python train.py --hidden_size=384 --d_shared_expert=0 --router_score="sigmoid" --balance_bias=false --vocab_size=8192 --optimizer="muon_variant"
Below are experts of layer 9 (counted from 0) of a mixture-of-experts language model. Rows are named gate (a neuron's input weights, with its number), up (a neuron's input weights, with its number), down (a neuron's output weights, with its number) and show model dimensions 0-127. Each number is 500 + 25 x the weight over its row's rms, rounded and kept within 0 to 999. Numbers have three digits each.
Before each expert's rows: a language model's description of what the expert responds to. This comes from a sample of Wikipedia text that the model never trained on.

# expert 42
It responds to: Proper-name parts, especially places and nationalities: World Cup, States, Canadian, Pacific, Oregon, word-final pieces -ian, -ton, -son, possessive 's.
gate0:527489481484470526503462528502514502513526471477487450541498517498509488555513514466500511419495509497573474482511474487498544505490519510511514533474479521507487499499492483488498467505479495450525484496485525512515520504499499492505513491455480502505458554495493487495526527495495522492517509550421465463517530517476508523502451536492496476495517491470525496490511491471509503473503
up0:478484465507517517488490469502481472540541474508435512551527539495488499463502455551515501494522516438479516535509536499552498509534530483523527481505507479515473509505466488477494489435516500470496505488524479522476534504491484477512502476476492511490481499455536539498505506513481483480496481512498474525512490504514502495533490491512518491453514486481508466507506489548471462507515
down0:487488480488487542474488473500494508489507500507491475497490507506511488533536478536491483471532534530468486465534480508491495516522488567523501519552477518536524463490478490521522518536555507480501565499500492490495472536488519483536504476489522482478482480484522515496463500533521537465451517474468507523509536483481467496504475513427486522524522499456487528506479500555521509483562

# expert 3
It responds to: Standalone one- or two-digit numbers in dates, stats tables and measurements, such as 16 years, 13 st, 23 November.
gate0:521529455519519499512460499462561478517516529544532485502535499481563466530458500500464507430537469441495533496475459490469497508496518491526534541530483538490543434491523485498500513482497466514482545496471533491524487478498486477461435503463515478533468508512466519460502475507462497521487457510479494500486496516498491528544487530486494492518546523465522494482535517490516493487485
up0:508493494495480486475477513524447530466512473495514463469489515505480568544508497551500497502483472521482481531508518510487528515479484472508500494531530487497450504525463536473515524492523534519497515515501492486498473513486510557489525476528450469490538528541473512531487498475553493532504509490497500507513546459531470496509540442493567529484502488512448479497491499483523509518502
down0:502494509476480513503428478511459468472497533533478440514477501498492503543511529493518467474524499472508531536533538534513511466518473505518520522473505510556513456478493504515535535525497459485509474537511517513506532490536450512517459502499534508468508482513480510485516497506495520464450486537486506518466469526519495481519477541512492533488491519515520472476521519517544517467519

# expert 29
It responds to: Colons after infobox field labels (PIN:, Legal status:) and dashes or bullets starting list items, plus minor name pieces.
gate0:501537500512485521506497503495514508498512464509471492511505493519526478502514519471538454482496492503515558519474491532508471465483543502512495514519468484494511550487485437491446495522512481505470478513498528483528505508482527513518500516496483515521509535517503453508532517523479529493499473491529517499521502482487513514547518530509516569492487527509507457495469507521539484515510
up0:477475501499493487486496538502554444487487481516450486493512496462488501499468491488515485493469504496482519537467481478517460512463527526496480503463490478529529513508501455467474513482548474485471490509473502498511498503515544494496490470483504518525467499522522489473513483462476525526490512465505539467538513478522484536542506521524502488473508475521499508478495515539551507536500
down0:518506506506478494492504489528521488517477506497485522488519522497447535505490474485502557595517470529492485492491512498466515471538496465509491503513545521506518482514480489521539470497472496527538473494483553497480484465498494530481488518448523506491490483505502520487498561560482484498477560548503507488464504461543524509522517472526508558511474529479508513515454517495463533478462

# expert 14
It responds to: Paragraph breaks after headings or sentences, and single capital letters starting a name or word, as in "C+", "Charles L.", "SUNY".
gate0:492468494497487502480488511525505506514526529547511492486504473545508506477495493436503534517502505508514454531516475510542518513540516519506528521543504491471490484513552499515490487511472506483497519504529479528533479506479412540479511507559497525502503523493549492537465479529430489480508466511510512483514483483469539490482498492491510458461503476471474524520503534537488489473450
up0:502487514453482512508494459481491492519510456476492496500533505493524476549523507511535476507521533476544478488524519494531509489525497479480502524484471493485539507518503540479480550493570495456498489502504528485451492528461525458508507520499490516503494437554505469512532486485519497499502514527456511475512494510498529480519478486471479529511484507516448497480524533484475523499525
down0:486524503503501517547538465518512550470508482486508522511459492510497486448458519527497475413450484521478514481482529528512495528514470547512507524499444465507486542505505476468528517497509544507469445502518523494497531510500469457495462521514514520516490471470511486484486548519514520513504525521499516484525517513504507488458447513529489510520472540488487445508476458535515505520498

# expert 19
It responds to: Single capital letters that begin a word or acronym, often after a line break or parenthesis, such as S(ummary), E(fren), T(IMS).
gate1:565540508508552458479479490467483538489508535517509443479501512456506457502518516529503524488504522487504482528493480483457535517516506526511502513462510499482484496566473484508517498489460470518478474490467496455503486513555509491456523454479505447441482527539528445524538463516458513514482506521495494463498478484518528508514467492530445508477508528511448525469519477480504515531505
up1:509482512529484512450465479504511500503511513534521465488500501512481447529491485483493527530513487446521493550488466497486484488500514506514509482443495517499494528504549487528501510500509476493514481475463497488487454523523526512497485517517462495432511508444456543459487473524532490502502497532495514505497443554470506476453503470482529489486489555495488521473503488498552507539514
down1:504488494504511480509526493476486496552507539540520450511525508488476580491522546486480454540479486518547495489559500507493467461473530560515480510498510484484495489527490487493490485484502513444513505481475459488452515488513527534510520538514460487488550538460482498527507539467510486469499493569516496494519539493522526498492506506550469505480492475479492485467526468540472464451491

# expert 38
It responds to: Nouns for institutions and offices after "the" or "of": University, School, Court, Secretary, Governor, Council, government, President.
gate0:539473443520454487476476502551546476495463484522516492446510509484482486482493546493523470519501533469488492509510493505523502527466556533532518485446514497537495525518542494511511532516535497472516461473512503480491550523496532483470481465537461504493494446525462458510527510482483491499444483510486449501523493479499515512498468539513498457509516494520501515460538474494509528465489
up0:528487528456509522493502524464511535497503493486494508506520509536539501515514494541479554551500507496491485483536484509465534511462527476518512540466522470524519493470481481486500498553480508535503486525555503495489518470531541498502499529481467528509507475485536503554489512458506478501489533530519499466532476542513492512513471513535466497514455510482518493499475547457542493468469
down0:502499468521468508469522488544498516508473519523519535542437536520472511499461469479483476427509467590508517551525532502490500525516507488519474480474524446497512496473491508464477467519496530495522483485520507481537471531480478485519527510492501507492499513513479522488521474479499422522503488461494510497443499518497498514487495495490498532522488520521494527494499480517480505527540

# expert 18
It responds to: Measurement units and digit groups in numbers: km, m, ft, mi, %, and decimal digits inside geographic coordinates.
gate1:468500477472534523518488479494510517493510529516507519527534453474515504528534512483477535445499492480458489532450503511452521482483524524469500482534481478520502518514503525544518520476470533507511494458484462497526478529479524479489481538524493513521496538504548489489490477537497522481506515437479516464495516468534494544509535520517501537482512482510544473481486496461534509475517
up1:510534525483509503499459499512497513523491493542518480491526479502470500506533476507504488474498446487495520523493476527485498522530477499511536506478501509481484500450476463509484543524558503506537489477501506508509533458488495497468498484525468504459538508517537506494522526506494447495564495510512521512470477472483530509521529499496480446498528523505509503529497511515512534476484
down1:525441489524524491542503439505505517505465484503480518508503500494491499471503516464538502508540533492476493507455512454470481519560509467473524492472499487502475484515521470504521504501490552510475532477494474499503518499544501534550492495509502499517499525488475518481483488489457492482488468500524535489522539486529480505532500485467500478510507542535503480522464482466488534531524

# expert 20
It responds to: Forms of be and become after a subject, such as was, is, were, been, became, often before passive participles like used or known.
gate0:546502476494521505500502537486542482482501524547543467539529520572478524545535510515510529454551507513500508447479488517533452493527485501480484515449468522456472520478478511548532418476445494502491463489472466538519508538477522469537511484485492516520502503491466480488483467479532491492513490496531519485472530551508500501519502521510533549489513503509518541462501518469527449505533
up0:508494486487521463515507486434535486483495502504514493530481514511470511477553480542516531527513521469494483446456509487508471481468546528501525490505517504504450493496494528499550448473481480529528497483478501482503496498462481525498504511488462514508493545505490480515525507526507489488496481491512481504524508503484512473505490438489515459507486470502541484492502482490468460499472
down0:498479486512454499515535479509481543527534498487511467518530512489504503558519474506498490533455564550495498480552478496460524506474522515475454524518524505509511454492474485463479477485522487483515502497462487498488519504528483461519502484452504523480509537511468506455528490516519524479514498461474466493491501463540465497459503523509541516508495525480550506531478460494489480533526

# expert 36
It responds to: Dashes in the |---|---| separator row under wiki table headers, such as election, roster and track-list tables.
gate0:523538524460466472491498525510474498545485509507540459474505507476466487524518519505499506485486484451530541487491522547491483492537487543490512515503510507455505509519483468506532544494490466486539491472440501508490499509521465486509498489479513518479505476539548501528489473496505471477519479503491568510486476511483528490484504459539495496486488502492507487544509463465515497474506
up0:510515513491471505494529521503478472523482474531541497478506480497498533489501495542492555504503493490488488517489529504471529500554487506496495485472532505487522488513476453505489499516526505517472530515470460471509468502523497497449543470538529473500524528544524506500466481479496520495454492510489504531542522528463471498511529520510498507479502517503509489522493454418488511513512
down0:469549487516485493498504516484476517521511492538500491534494481532477510495497484491533521538498553496546538522520484462526459475486503513518498534497476492523513549462503450496528492506486512500500521493459497516502452529523482504524532473494524444527496478508481523502467466528522515513481499523515509511487507498476451514513530518513498516548497527492507521459493487485510525515511

# expert 12
It responds to: Arabic, Persian and South Asian name pieces and place names such as Abdul, Muhammad, Singh, Khan, Pakistan, and transliterated syllables like hi, kh.
gate0:473481520456470503477540515509493502485506478488510499514495468491530543498522553556503472465541502491502494565498491490467441512508508510473486495522499498520502517526546478481508507501452490531476472505513508491496470520477517522517534488514488551464526482527452541555492531478497518468504495470499504461500476494488512471499500486467463446503542484486524529482508464502510486499454
up0:483519494454485509463526535475528483452498508483559515494489519491506503500465508502509503510499503497518509487509556499496525496505526495534460517498526476518486524455492513511518509499510504491452477492490509501521479547529511489516518508475463520501518519539487513516471521493485510470503471519502516490469475483465508525510517496492506489511516503504499491514550463523513528495494
down0:502498526519533497489481462505505511523462469490509515516529489499520467493501484523498483508560483509519517512504455527501480505503538483505516523482478474517475460470472521503458499505493463492525502498495521543486464481509484485470434495508489479473507475484487486490485490474527514539465554482522462486495534480505482514509527496474485472529503514530561476454539524524486493464510

# expert 30
It responds to: Field labels in infobox-style lists before a colon: Location, Coordinates, Website, Genre, Language, Designer, CAS Number, Binomial.
gate1:564487500509541498499473477464458477499530465555533464541488514562510533528497476540491478413468493508535466480516494497441507506493453508549484530469495490561503520486498503485470464438463461500541485493557511517485541479509509442499497548455504460514494496456515450479464498460481508457487501511503510517495500475508514497516487500512488505506472482479517521480502526480497509502490
up1:527485528510487534475470468487477481552552507499502495503509524494481524529471477477479490502465504503458501468513473496481548527508503467548526495498469512486523471471453528496482489490514468480485479514530512439473514561533538486495483497515487475478508475458489499509483482521505472478487484458503499489481514553458525518504495485504507520432506476455516513491436512494480496527516
down1:497527510545462506487554514509510474509476485488499479495504492539485529485490486498530516452472465518477503474525477498486535524504434495507496476504492549507533499475516551521515496537524506525466486540499485528449523488531494562510506506502532504498486506511470535507520499519516528510545470483521530511456532489450511490458483516499444499533513490491515540551514502525526507487479

# expert 41
It responds to: Short consonant-vowel word starts such as ho, do, ne, ri, bo (stay-at-home, dollars), often in ship and shipwreck lists.
gate0:474535523456508506516511522506520464515521559512511503500499504523519506501532486544524511449512491504489543508514482511487507463516517482488528487535486543464506538523521506484508488507506500458499547518504527491541456510511476470477532499485524536510501491493480532483472478515513545495470491499507550507544466503506516505492450479514468508485461494497528494491539475498470485503502
up0:494456470537504488576508540486505504496449476507519509517477473500515455488473541489500502479444500513503468504494504515530506498504492527516523485498540451463550497520516518536490506540528482513490506459486462463488471498459495502557531501507522497501499531503511473495482468515519500440487515488501460501471492448509523497511501516531516507473491506485466464485508520488536542492547
down0:494532507513467503504456531491478476463490459546485519491501502469492469453506481534518498485510505503515525464480491482494470482511531505487515479483492505534497505472457451485525512535520537475498521458486505466498476458537487521534514504477530476476502505509508520478503499506495528487464498456549518479490428455482508487491493459502494484507558513511515470488531468558488485519490